config.yaml
num_hidden_layers: 14
hidden_size: 256
n_experts: 32
experts_per_token: 2
d_expert: 256
d_shared_expert: 0
hidden_act: "gelu"
moe_layers: [0, 1, 2, 3, 4, 5, 6, 7, 8, 9, 10, 11, 12, 13]
router_score: "softmax"
normalize_top_k: false
routed_scale: 4.0
balance_loss: 0.00411
balance_bias: false
router_z_loss: 0.001
init_std_router: 0.00883
lr_router: 0.000751
vocab_size: 17125
norm: "layernorm"
norm_eps: 1e-05
tie_word_embeddings: true
optimizer: "soap_variant"
learning_rate: 0.00682
max_grad_norm: 2.0
batch_tokens: 65536
max_seq_len: 256
train_tokens: 549100000
max_steps: 8379
dataset: "wikipedia_en"
Below are experts of layer 2 (counted from 0) of a mixture-of-experts language model. Rows are named router (the router's row for the expert), down (a neuron's output weights, with its number) and show model dimensions 0-255. Each number is 500 + 25 x the weight over its row's rms, rounded and kept within 0 to 999. Numbers have three digits each.
After each expert's rows: "comes before" lists some tokens at least twice as common just after its tokens as in all text. This comes from a sample of Wikipedia text that the model never trained on. Tokens count by the router's weight.

# expert 23
router:478489512517509471506520462520486506480476509530508472447513530474519494477481486462470484471500466487523503534488470531510508493486481489492500530453503530480492488503517531490519510540437497555474467478558536526479501477476461511504530480498508497519516522521542514486461523523471483522467514512499537529450529493515538506466511513521485516490518474510521533502544467476513484518485545490503514552477520482534525485458530530507477492517516527457506531498565476503478534474505500526469530472466525546464515472464518506512544490486456542523543526496518502482518499480515494472540496543468521490475521522507461480499455537511495511490480524533483494457488459484461472454483492516501495488476482495532493485519536467473479464534508513508494470518503514510465517516477531
down4:493510490497526528512493509482543509514524525472499493482450479501481486512529524494473563478503494505485502555547496514495506487495474519482505563561546492523515511510523528531477516480513497487504461532492519503520528464493503506480495511502471507466481491498525496533521497480505511485494541541470492520462531497505510497503547496519514476472471514512493534527470474485508468525539478523523522542502462543509519461513484537501495503477479480473488528510544508464523473502512506483527522520490496493444479477556474506492543505487473458517569528484488452492540501473529497499493542509471505518533535460490490503510489529476524496507468465495488500469485493433449496500492515482490505462508494463521549505521511488488449487513482481471558452477497486529482521517554531
down5:489473500490498514480528501527498535516542493465450484539435490504558496479484503485502463526468461516481477514522477475559500522548522479529483496473524514526504514491496476513495528488490501468519499523486548441496500493491488489499506460520486478488491527555495472454420499523493488528514477524471506520507496506500503487477482465477527498451521469476438531532508502475542461468494491507483510488524467511485508484511475514498482528514478536526507520490513522515472504496512541482553481512474483496442461495501464540488501465467513500501493496514499493519489493506490501545494504489487539517526503530492481492449489454454491516497534537523479542486503524486518516569472460491485517513529487497465493502511498534496483507526472499471504511568504518491509483486466553
down6:493523529488514457487495489525513482476487450534527459500562519520505477488512493550499495536501465466496499497512523539511481502501531455476485501558469503524496503548494513488518523489549530490479488536466471539530532472527515517520507523496484511483555500512506494519473509464469553456485497511483526482525500492539491490545514524448490471515500469450520512536475503493541519461519482468495448503516519513496519513525483495505502518544548553504469520528543556476474505475473482496508511497507483480518507494556491489488475501490477524483537506511486557493480487499495529491506544484487498520481524493521489503467509503478466556498494514487484468502518559499547510500559492454525503490503481487500481518463466534524506468513500484505515489493499500550528526461512517
down7:528479439541463524482513510489514508487509530468513512499498488515508481460468522502491476528492492473519493487485487510531490496516527560520528536459467457560454507517463507506503490488500476494493471490508448486450555534489484492514483513536461507455519494461520506492446507529510495476493503471497515502481507510498520512513439506514506536533494494510497523548519508510486518530489487472493496500542500524513510459502538477498515507497497540499497453478530501498496512531519476530499508481490508505494534494502473512547506483507515505509509566554567453490493490491463523532490549532468498479493499485485463503485534474497504483518548472529478515501480476517485497493548540549517495477485573508467468453499495511460483551452476521514486488477521490503522499493514502
down8:532482523528507499495508485481491501553517535491487513504482470519471505529455479546479537496491493497451454484445482510507512500516490485528486494545467504473503440470505479486507473510485493483503470511438528507547496485493496497538518526542477486506504486491496474524473472471497467456486512512499456506516489479461515514502468546488444482532453501491497496458472515519469513508513515507485497553480476508502447491465518543568507480476504540497524507486460507516512530501533499528474489467503486499493525498530582526499547509531494498506490528525473515485474489462529514543503514478519497476522530436520480500525525524500556489537510509491518496490521527496465524495514502486493504525478471488499485491514482494487488505496507512515546431495493488535489560505488536
comes before: " ", " —", " \"", " W", " L", " N"

# expert 30
router:469501506503501474537516487535485526504449521492491491484491484456503496490498507496507529489485500470484483522495520515499478526463507494498485554480494518508471492549523518494508485504500506542480494529465507523479496469508506506574505455504569480503526507478521542516482517512514523511499542529506462545490532473478468495501497491510472528464531495525475507558489473478569491537468506476530502515480507476524510519474517534542492506500530541485507509500486507502492518470519495539525536450469503536493531480495494483499489494483484533520494480529516527502504512487505489462491456514483524486479515496488505457512494456538487481483476496522465502444483536498472499466500489480531507448454486516473480451553516503516461441501441525493554492564509492518466495483476543
down3:507464564505531467498494517465530481516509526493496536508503496477515526503472509489524480491498486486531493450441550501487476503536483465543508516535508494491506508483499481500487504512518482481510514509488520464544493498484499550501483553468527518517495499501490491488532467477513510514546451510468510517485557567485548457487505516521470486514457489510486467478503493514509497541486479478482473483469445518467512482473455486511468519515527503526474471495465494538490478520528463524508509471482519545527520517462506533475490443458471470492510527477471514544498486477493520482503520461505520469514451460544498541519512523479482478468489505525484490481482473530497488514456492462486510483498483502495550495484514530518508480469503471554526524542460494478497463516500512
down4:468469521438483503487516543517497526492476512510485468456513525512493461510498492546512495509561496472544516500536554529524541519474515508519517537528527486524547516493581532491474491468506470498497528473506517473526486487472506494509524490493498487522490477515542503470547535486517505503476500503508483442521486497488468492487509479463481494522497501499544538458528478497533524538506515500473474480477524503496527483474478517494551524493526477514502525517500520489444521494506493511498441527447519542498490500490463516518539491493548523508504499505458504453460469491479528501518504481537494506519492512509456471491518529536527545532487518476477514453507524467523510516490524465503504483495498518489511495480520478511495492489537475500523504423498509479489490475458448
down5:501473499525487496501493473508491525499484512515490487497499546513525471469487523497477452501512538505490550478473451486502564534535490459500490477512472478486526486494512495536499519525501531483508496501537486542517491519505490513512464502490485492544539507471514509470512472484513576516531453545561517480484534493481452489526466506485510503496540534513476502503494501517518520503490528480534483514507480515492526514489487476522545458520505503492475526495519522490462526522475512526484495493494478531517496497487486498481480561518568500505494476536482479470504487504487496514518507450495551515541508554470465517486524514516500520518502481544503516509500508489505457477490574483441528524476535535538486478531483507502484512492539540517493546512472480459475502539492560
down6:529514491538481516430497498490509472522506490507455503504455547497464463473518486492506464521501462489469488506517485493440489519452482526474507527503533513490484503472487518541563517489496546484531484499490453428510522497464477463481537501483529535518536486528497507497505509506506535524519510475502544449491466453519527522497494476502477520527512481508453503511514474502501465460503510508466475491518493519477476485464476512473526497450528498528512456531531535523475474500526474486484502505484484476488494523532504532499498527552525500509547530549489472478515467494512540553497499456525558470492510486508517461512500504462454468532503480498525499473520458545528503500476475518488512510502509471468503514499530486506504480520547511476505509508487503526493532493509498
down7:495504480505476469524520505482521501544515492516473504505493458476512490508503508487527496497477498478451514510478513502501527496546528485477522482532505479446451501508497509519504499520507519475482505501461474475505482504506521477510519493549471483523479512540495490482512522536493525479460505500490498561520544499505481527492455526479454512505491506483521493491540486549517459519533495490501470502461510482454500526490521522456427504468502485500521485450502463485497537521487507501460507520462534488484500467486500543460559502538468476468465473518503468482565499459520521484487476492543523547488496517495473498511503512474489539483484495464489444537541462471571526511503499560510467489486487483526480515501538462518495493509479527525488511530519493535530526520531501
comes before: " in", " by", " to", " of", " on", " as"

# expert 6
router:483490512520481504502506475524496518477494519514548513463508536479505475482471479462499474492498446502504490479506465520485458535500470494477503553428505523471508472483512519502521527507481504514459489467480526531519533479510444499498506481481512477536507497500521498517470508511478507490467505539530530552519540502541519560473498497524462513491494500556475535486510480484513509529452505478553530491528469516484502498499498505499502505499522513490534549512530499529473513479513488517510507518446492517490498540504511441474539492500524509522509506505571479463528495496525493487506501540440505453502498522526499486463477490497477545512478493538499478475478478495446509474471508505462439513511490470530501452494523495487452502477483497518540479477532547507522515493463524
down17:530498523541519505481489554519470492513527448434488501500525478541469515488451543482520508500517533485450536515508508503468510480486501510484470480457535439502482473480444514495491479516479482476501491505501515513508463495488505508476507516466478507485478509481510511540466520427508492508476482471528502498498504507489512470507515481532480429477534465483515456451485453530492483492506493484464498576532477480501479502477474491500498497524450515512489495521526480478493470519500495466457485554525506511537501489476472441470502504504487480473476487465496481486487482490472493488468506490454452540481482497498459489493528528488521493480489524491507509454503502499431472502464479544528482539478469496487477527495509519540484506465484499488500498486509515474508493504534485
down18:492538472473489566525506490500487508520488490497475469507495499540524473528472493511565500521484525515491475526455478460500490537534459474496494519475543471535472485486525510508584493506501501469508478478524578504489469510474481492467526512501496485496502496469496493511486504475524535477497534555530483503492509538533522510517505515532532534487494470547488480488500460525507477452523482522516498481536535461526543506504492475509528500490508445503534500474563508466548524467509502556476475513509496499519494503483470526533524536501529516489478530480528475518512451506523494490532491508504505478533512495526511549538496551518464530481518489536498489477518493504538479513519487473512493479454479506493521516505509483553520534506516527519527524511485534500500496504493533
down19:537453469477509530502493512487472491478545561480503475507467492514537577500520492494507491467505544503482509502448487462534492496508493525502491498494454487509461545510488502510486519492504481540498495545503489490495487487441465516475532500516465548479531477468516490551481482498504515498539548482467505485485538475520487472499473496503490515540508510511490489530488504489504472448498515490450509496516527527480509500541493520488499509502485506489517526536442438530509520481476523449501510497521537489476533462476530506467523475451470486526474479506552486548505479509509486477488528487539486490520545506475503509504471531475510491455524482450522545482498547469490508511480523478488532439497529492471472500494506503519483511501505477516503459520521462485478501501498541
down20:500491504466499491474502504494453482491453511496502545508455558509523507522462522553530483482529538527507515488460511536540516496519492522457494492520528516465536474491483526518500533458466548484513497520475515527515479515503483484524498516531515473510528489527508482540530533519529499446470527473523524478465544505488499546536526487510522507475509479518507480509504530489540445489479485497518486513521537497520472486510486548482498470482538501484511486521488536493492492506490521516481536491523512486510490524474494547505541525494531482549504513517474514458500453494505562459485529504527506482504537475476500490507554496537454519462481518466470454545474509491525538498516482517472501474520468483472531558487505497506512487506532515463498505498527492547542471517487504
down21:480481500453521526508450493473493508523476470511509482523508485453542536521506498492487490530491496523501455542483493499471543517463548489506485470518490551503478529534476464523469532496474491502531488524528520472448482490467515476478461500482526542534527504555520474491512520455528508502489510506516513522482461515483500487435511475497454474525503523451534506449482544467483516507490519527490505525488486532470497543515477478491508472526521526513511511484523471497513528503500482513491498442462522512490467484456487513488487494478488480500503518515497505468487449490497486467501561508537501519524434559527483466500496563493473509508519505487517490498540493492484475506523509506490500473514501500573533491530509533540505502452518476503542489493525502497491486490515487
comes before: " |", " ", ";", " States", ")", " ·"

# expert 29
router:479488509517508470502520461521486506479475508529510472447517531474519496480480487462469484471499466485523501531487471529508506494486480489492499528453502532479491487502515530488521512539436496554476467478558535525478501479473461510502530480498508497516517520520540514489460523522472481520467516510500537528450527491515537507465510511520484516489517474508521533501545468474514484516487544488500514551477520483532524486455529531509476494517515526456505531498563474504477534472501493525470532472463527547463515471465518505510544489484454541523543524497518500481516499479514492472539494544467521493475523519507462479497453537511489511489479524532483492457487460483460472454482496516498494487475481496530492485517536468474479464535508513509494468517503515508464518516477530
down4:490488484505540507520491457525526552506515480559512522507514509493500514535438533482549485507481501511517493516462503489497484541488528487530492515519507487471519519488483441498511467539490475479493475482537513483473480521513479430456444463505470510471485469462563535509432503484483514516477508520481504509502509515485566502498468503457496497524496496485484509495455508502512503513462526480491464548490478507486517477519525463463489482496551506566509530521507489530494509489514492469489494488529492514534489487521507482496509503485485449467544450536474488457529481502467473483529499503512479508477497477464467512512519490502516514451489470516505454494445488558486509483523501497491497494518467533523518522472512528476543488481525524514508498517476465519485504507516487
down5:499505525466514542499487485541500471465519513482565480518495487489423483521516534514459514486503468495540472499511482521480501530496513497511493494465519486515532563513496487505536521498482505527497480549531520521491479500519436485499524472490464429477488509478470491538478494508509531474485497478463482480506520497474509529535531490517486493502534490491527445555548514493508482533541527499497460516463487540448511535486490503490513542512525542476545470508497529517503486535480496466485531516492507499514489498505487507517479486465499459527455529503483571505525552538495512475491494504491522538525488502445495558496484487474482501487461501533497474525463509514522487488492494468482482493530512476518483515510516501465468486508472476485464514507538493519495502521528467
down6:489484469509517467482484506489491476466517520479461482508513528520484485462496504516494493530534495496482535441505496483458507501502500540510489481438518498452497529496532432455478517496478491504506512455477504552504492488503495430446498517492516517507500494500536471494470535476440496491477561530486512507473524524514572498471503490515503548469508497473485519499507496488536495487514481494459507497500518532468448443501545492517505517475462513520496501553475493498477499500486518532488475521499465510514500502490513499463544486494478532500510528541505482514503505529538508461475496468540499487490508500525492529469480526495469504528525449468500545477522456506527477508512518522508518502484493556495475493550489468479452498502489465515496502516494530493526529505561476
down7:509486493494520495502499557493533494503566462482471501496497503461481489510530496493451504526487498492506530483520537485508437494532458496474490529522539493515537467491495500543501450537529491534511522481503505505486513497530514525514518497497487499528506430435488491478480519491532503500463473533523516476490496529529512510454531505502511521497491501513462522508488552477540517470478491527496493464541507506483496516500459479506523504433530510502521461499526512483489488496498508531467493501549467485520477474511444529504501484538555500489512483489541445483518451513528498516486479510527499482479506534513473499494464524495460505486523469504504454496508504505543541533483461499538475505521484493535490540471458449509501534483508505547553526508486497511522524480479470
down8:503507483501506484524499490485503517492469512426519495528486468505491483467509452503528542463529528551528525462466524447532526521504529519452547514530524534481453527504536504553492508519504473484515504513513509512516528502454495488515499489485462506506521486521478477484502500487489489535490517508500505454513535505487463519468490525499490520506530475561493516500488514483514468497480540540473550488475496474497482531495496451538490545498475473463468524492517475485546519498569513501458477511549523503492519478488513518499448523456490530486496454519499490492538526473538502513513477499486496522508532461480520492492531494442486534506482474530483536477472480522513458506504502490524527506511537496496484522469501522462526509485533488519526507521467502529496532502442484
comes before: "0", "9", "8", "5", "6", "7"

# expert 13
router:496464520508494501501534501557485509471468504525528494458502525486517486489502509468458507478545477512463448519474488564492515521462498483506539518405507538470523502525511531493502511512467476522486505524466485538456501470479457494521529495481517469517512522504567488481432517500449468523482517523483504517474505486496509512482525495509519516505532532523548534520486481472487498509489520506499496508504522503497548499496506539486469491492495516475471524515501501477495485454503501516502520456452529512446492478456546527485555460501473529514504533474511465509541486493494512476512489509461541488509508515515459492503478489540477537532487487542518484508467500481482493486491489526516513513520487516491496481492529431505503469531513541490532486509529481511460499488479499
down18:496486470495457493478479436506512470546488536498517501539505458500483495500443510485528499506472510489479527523533516471522514528530502481499489502482459472483498510461485503521475486448476542491493475508522522491515520525502535470510538498508511508483514518480485467483498485497500508489480475511575500523475464523476506499515500460507484490512457447505475497514499514560548512536523502453505524506520521489529458477472523492510536563484480463551455465515522463481466488448486525452450501520504505486466512496519489498469506492485493493483467535514503484483522482486496489450476489499533494542470557486507485455512477483472472498511512471479502540510502512476504500502451544499515504467482491495490455478495500501479458503474515450498490464503467498545469500488462475
down19:482565541483487508518475560486513455545527470486523494499500500478483487514536490488530532493533471461505499444518525487573513502509528490520495484484512470521516463521476493512478531504504464489513502496494514510535508487473516483487523473481541522444507487507484506495477495524490522540491502503524532493467472520474480505503513481492508499539509540488522473503531528495519499492529494453510508491475447464509490500476474536478483514480530458507524568513474485470500484520553525518473544465487510500510496519502536492467457474524502488544537470511534470456464533514487466511487553503510488512492498498491508494535535511489480509536470530523493499495486538481495496522467488477549471454489446501527505523467474523456531529522463467487481511516507475500483523554503499
down20:478533477456484492500429513466550519490467513498502527504505526496468518461460458496532471472509530500501550494481543521506522467443544497469444485572554520522518485490483501494502473511502490492481518495501490498482495483483483545479525493479446548494451512499528534504479540519449495498480488455489541544492474475510521495524494535519489484510489534524485450530527470502504492458510512514484508479481536477497495507492521486456518507502475511509522516462495499492483534493489493519505474495540531494493498505469503515524570478483495512544507500464539494467515503518504529497484498517468500508509469469526500548480514536531545522503489531486502544470512518511487543523471497514459497485516504511548496507456523517507501518537483514460501490503471523479522488480534489
down21:497510527476500496480514487529453516487509507498501501507566476485476490472496469492553485530515523518540514461494512526487460472498450487500501518512468481456523534464474483508521475517537501530479484518530497483471507508508490505522481497476495508475509491484500495515494478498543498496479529521528526502496448479523515518500488464529514491504521525511531548478493484510468445484520497496538512492515477507511483475437508435474476526506468489517524487523546509499529509500475461533514506450521483558469465517460510481492527488506518501514466479482472491453483501537517514505498509481449540462477510512501544532474513532443516523484551498438496529499530503454512491500535508499516547471488474491499485499529512527488517523557497496497501462481479520438515471508559491
down22:492498496477454525456487481447486483503506495497514530459507490463476512498502497439473474477466528509501474513536492507459480469484470521490501506459464490510499519509506485485478485521482534476489461523517504488471432497483507461464479479510461489473463483535531508526472462515500484509514494484518505485446495458481513503508531500475508516515487486491467457475481459522514471523533499505497500460497453506499500498503476511507469484468471518511509498535475500477476482485538522486482461495499528493482490470544518470491480533513477507525531478495545467502549524475493483502503492452480495503475442456466458524485496552499528505522504465477546506490486472480505441477514472498520518484448507503487471476483474491505531442460464564498517542476493469461487479528486506
comes before: "1", "2", "3", " |", "4", "5"

# expert 26
router:474469494493485468534514506521502478504514542562584495488501552484521460515500508476478477517468484466510508503505485518507500578509465499505462525485541517507499474530503521492524516513472528582486470458483553533490534483478454493490533495477484497503495518533522534511461496521497513504451506515470481518468511499523543539465482502525520492491516492514500512490517467486493511512515504487500486527502478525522540466486542485535505495500514511454497519464507453476472488488512501517483482466509518481482469513460496460493519456472495502538524467504509524461514495494503502453531506537457505491478511503501476421528466532529482505497468499532453523514480484517478477524488513541503454521512494519517491490511504482475510507517503510474489491481531502532491445488484541
down1:477483491516490474498438509515435523512455491472485519507503499495523516504533519520475477532527452522522488512486492556459494501492491516465479505531525512492483484547493492499526467498508502491491472476502525505465473455496520517468524481480504526523461503512501474516507512495520475511481486478470498464494533478462452517511478478544483506513476492518548510479496519533469540490464513470476531511495530504459491450488477521517551528565465513480501503484496483537506522536481510493461496519495527481582482473493513530521472524490535466536496553501502494507483486498511493532522527476506526479515499496514493547496520509480514527499485474494502497466452520485458535515464557426495534498494508495502540527473474522555518520507504503518504512488474466480503459509471529
down2:540488486503545491502502462499560530545488506492467522516509494533490492527473522502491487466498523486522480493502520450487485521513487508496503488514469538485514496472523514513499484469515496537534537540550504476466475529489498491527492544495491500525512502460499463485559469496505495435515504480526524510511505465509518482525434506482492453474485503500541467504491539510506517501495479487492524481520459461485462494488484506513519481498476516506500468548522542513536531470502530501463533548476478501486482512547507515491486503548525471455494545508490470505524461474530479534451515459550478514502508490506489513457497467508463496479479510489538513488488516492468480519517520513453484449525483459507495513456552519520490545509451504471529515513530487520466511518511493
down3:523476434509487481516461542504494505531485511489498556493484514533457492481483497503516547510496472512510479514523482475468475498476487477464500481473495544485489437510481486515480501493529500495499535493544489494502544511484536494508548474522522471507449482507488517534474499528523524487453457537498525442475443561468519470504500482509521472506489532467505482498532500503520549475515519498521459489516496537519514521483549460531482502467513490490494445496469520457546486484503508520494515514492537565513513490486512471474500501514509513502478546489508492460485475472537520456476502522506469497502531474482482508496479485497493470497495452471508519526532533483481458476471487506486542488525487534487496501483442489504455515493480462481512506531475503463483523516535490
down4:515504508529505501488507509503479487531529547508495515466505509507476497531536535485520495518529491420500501466540545554484470485500520482517521535495510506529539524550501505465467507458485544486512476480531499448501499522474466543537502508513502481496461512505481512519498458487492483505504507459488483452506514576496471478511478489477482514472505508531510462508501525526485517483498518538508509531475485522518514494508486522490539499452479494530548528475490488493492534546520522504548526446473490485496500493521459480518516516497521476511527477447474523515479525499502540480513511505494481541482461458479472495452490536504475451554519500541478465496516484500534513531516505528474504531483487527513480547487511519483506468431499503502487525517490490488504464488543495
down5:531541482546495459521500479465475506565495531490481493527483529546476587532486520504488523498473501512529500480525517453485482509548488496492475514444524476486540470554500467486487511527491500477463511483491491533533518504483515565538463486470492528501540526552481488521501493481497515509503536452498493495478508484525510458486505541487453527513464492476478478533491516490502491548500472515484473530488514518513548499473490536526530499489513484516461498460471515510522491483515508480507538491491478488542527478536509487486536502509531487515486511486509481508487494497527534490494527509514503510540455489488490549518524519498521533466483490494474518495515546546522486498493495509476497492493538480502467517477494501516471493466453540492464503531449547523470468511501470
comes before: "|", "-", "\n", " ", "==", "The"

# expert 17
router:477488513517507469505519461521486507479475508528508473446512530473519494478480486461470483469499465485522502532486469530505506493484480488491499530454503531481490487499516529489519510537437496555474465478559536525479502477474461509504528479496508497517516512521540513488459524523471481520466514509497536527450528492514537505465509512519484515488517474509521534501544467474513484517487545488501514551476518481532523485455528530508475493517515525456504530497564474502477533473506493524469530471463526545463515473464517504510544488484454540522541525496517498481516497480514493471537493544467521489475522520506463479498453536511492509489479522531482493457487459482460472454482494515498495486474480495531491485519536467473477462534507512509493467517503513507464516516477529
down4:522541495504506484483503517550522468508476485482523457463506474539489517555516514463566505537487517494515524490506549511542495484483500501514495531498548528520434495480513455525519480481498502502514463485484473554504469500453433481474539499497521493529533483470539503453518497503529472482486528459504533469513499522474500507462494511458513487539533489514509503473481496490548527516514534512501485493466490473457519486465522540495520477526536510485549546481502464522512496508515487532514499529448514516494503469482528512532526494491530496460501488506523487513507552516511467470505535532496484502472528508513453486534508515503493482498482480503512482505492575469556475500513510538531489483482494482516484467482499544539522471470512508505526501495498512487500524525508487
down5:486519476492511483486484493570500468502533523507514492462489551516527517528474489506524514512446486533476513522493510478478479525514523506456470515536497497481495523520475469501533489538489527504531501527495470512459499505509501458528474518476478488502548520485495525522481512487550483490511514523494478509478487471459537486516520477514528553501444510528454496508541461527526487440490471542514472468516486539507535423465498531515466503496495459472533504552507496529495510514511482476516509496537475536529540462494472481465438521517478466503516511491520501535506518549466483502537513487512523476508483523524525492507463487504469476511499535486510508524475492485513528537494487484491506502509480505473552483497499451499517465485546537533492488476477494482459507525519485
down6:561514477494513451487507516487487503494505529494533517505535541504530464519476512497499529516526500518522533470515482462476505515482513506521447427508507486472481493488504501480466448480512486488516509473528523467544485558540492468531475491537521507504491513504457474460491491547510518497496501497496462496454514514524468456545472458474472527472463547502476513505527503482520532479516505519495532513505524514513502508511507505502498540486497464488493499481525548520494475507508511477506518508462489477542494483514490480491499530515507451519487510503523496479522496484520513471496482499497506529542520520468481483468521473510541508548451513479505492533453440540512501522477499477535526475531492505556505490528504476474553435493478461451484508485546529478470515481489485
down7:495461510491497505529504487479477456492505477507518498502535481474469506504482486511515515510519491504545504501500511538481510494516517524461477469501509525494525531477499497455539498502536539511510518534468528535492522505494531508464461479553484499486480514521476563521471518496522476495509496453530476545491493491492451517500515502504508491538482497494457507496504530484515498521539508524444525491486474456560498482484479552509509510513486494459543505487522509540485519517520522508523524488512492520528518541537492509503501472510487470523545483454467414501501535493480506521474500533479433515498463531491497504540485527483523456483506537535467476484533539499512496483520484476486442501513476510522496448509513483480457498547533529525495504508529512498485491524523430
down8:542497519469507492504499490527467517488536529472486517489510549462495505515481495496492499537524496525506501520535480515501543453493508520541486493508479467519516465521469495510488469499538508543523461509532517542512523481491537527481484519494462495460548502484517529500463490494500443466522465476493516507503466529494507471523511483475499516480518510512515469494467516486477516546472501532497493507540498485467477478468467530476494581496517485485519509477476508499512538533496515481533463470427538525501573466538469504516430510505508475512496488508539516531514499475485464485489512515493508460513484489463486532481528451522481485466509510478490491494460518472514493485501502551536528496512525483479540469493450453497512537507517507512498508536527521490483470486489466
comes before: " ", " —", " York", " +", "N", " −"

# expert 27
router:464503523487499459510529490527479482473474493507513472440524488456498507475499489500493528483460523463492507518530497527482523483487485490467481500490512497498479479487551522492523522498519515523472502484508541522493515497489485533521518483539524489497520506506492555505486517516510536510476511526525592560515497508546491539465514481506471494475475464543505529565516469485481459516461534497490503514504509455532520515501524502537498477550542512480531515495492481496484516411507498534466536512490498552476499491512481475516514478465470505528526449509505500500517474472483510491508463500520524494450504552486488475506490512525492522494498546516470481449488516479497460462500481519530487475460511485486477496529547475478457465491473527501494479521471496497505527504494532
down18:522514527491508523491498496537448468501498482467502480471509521476500524510477508498515484537476457462503498461516517464506522522516474493525524507515517500507440511494522515504495526483473475491501472491503471518553511545501483478458527445534471508488525539507514509474512505509512532516478489493441468478466529466475453495486494492550562522505520483489480521505490511518493495504540477543488460486547521509480490521467509472470523498496474534507508526522511527502455486466478498471511522476500488502507543471469481525552472491475547509494481496476509535495455528504514520485473490534507516534504483553512471519485501514484515522529508521524528436523495492535483491501493509490508489479534531513538451474524469518514517551471547512500497482508484497574463456537471477
down19:473490568508483492491455514504485516505520461488469517523496497505537504517511469497495496513471506493557525540519449472477509474502494479532477473529475517499493504444486503461521501502464507507486480470532507518487464462500486461522482543509493516507507499483494480508485503532508485510483527511480455528516491533513472508488465490527488487487524476488467470511507508469542519514533527504498468448520474523467500484444502467480514550514487561471521474511467512525506511509491528516523480494496504559558496498544509524474496433467495530477502506501467481525479508532467499515503493493514518532482479521525515495461493473527452479517526534550474511487491538456464500537456498488503477516464506529535441512514525530480491508534523510477518532484477507459522444500524481
down20:468497534520523468527506477488513501488452509516517484479539492504489514535498484517537500445519476507534495471535468544528483484495484490454485508460506487561440534503547529481505518512520517446502496465443507525460487498490476478505500482510479505505502472492498545458506528534498521521474506484498518481503528504543513488514496448489527480482500530520485484481503510517478459548511499507479468514479497478480505547502497490485525510500527487503482492501489536492500473477506457456503487459552489467507546521466538522499503460506491505480536538497484515468499523502512497489522552511553495492497463507490449475498508538513498504480467503458523537523478490509498515505549490456471513504484500525492431481494546472534480502491579488532529456504482509497499524522470504
down21:530508523495481512513511527475515498518476543481462500503501499489550495493462481524498456511520495522517478497458511474490480489538533480521538467491470486464521494514516509508541458485523507506507511495504481494441521455493508493549539506536492531530472502493499433530505472495505511468476480492503489465505511450527477488477492493521520456503494450536468495516499486461509511471484522559488494435483554517484514505492536506484505487495513537528530474511501508550503486502492501506495494514491522488467498504439513505501541518491503505487480514493495476470502490506493517477509488489532512500486521557465497513516475530508502448505561476509524508442486498469487524506501496507474528527571476496520484480485468532530518482491472521555494460476497548528451500440507451
down22:478458497501516512487499491504490527454450456476509489473441483508442497493555504491474493539520545528486528492489518498494473470492504504503462504454510512504522507507477484529508572525521480501492488436488464499484503511490502508468486491522478481484494485490441453525465515544448446528516496501504498502489502512471507506533497540497491487468537505493529526489522486480491470472503464522513522511481539490516506537498515541523502495493455544531489512491497477517524488481461526472476512504477500480477540499531532537533533523492473535484475457527509480498488491529506458507510532501464543448506492485455502494522494518498445475489532477465520533502491519466532473479508508518523461516498515498469455501509493484523517483531576456499525466489492490473512518503488497
comes before: " of", ",", ".", " and", "'", " in"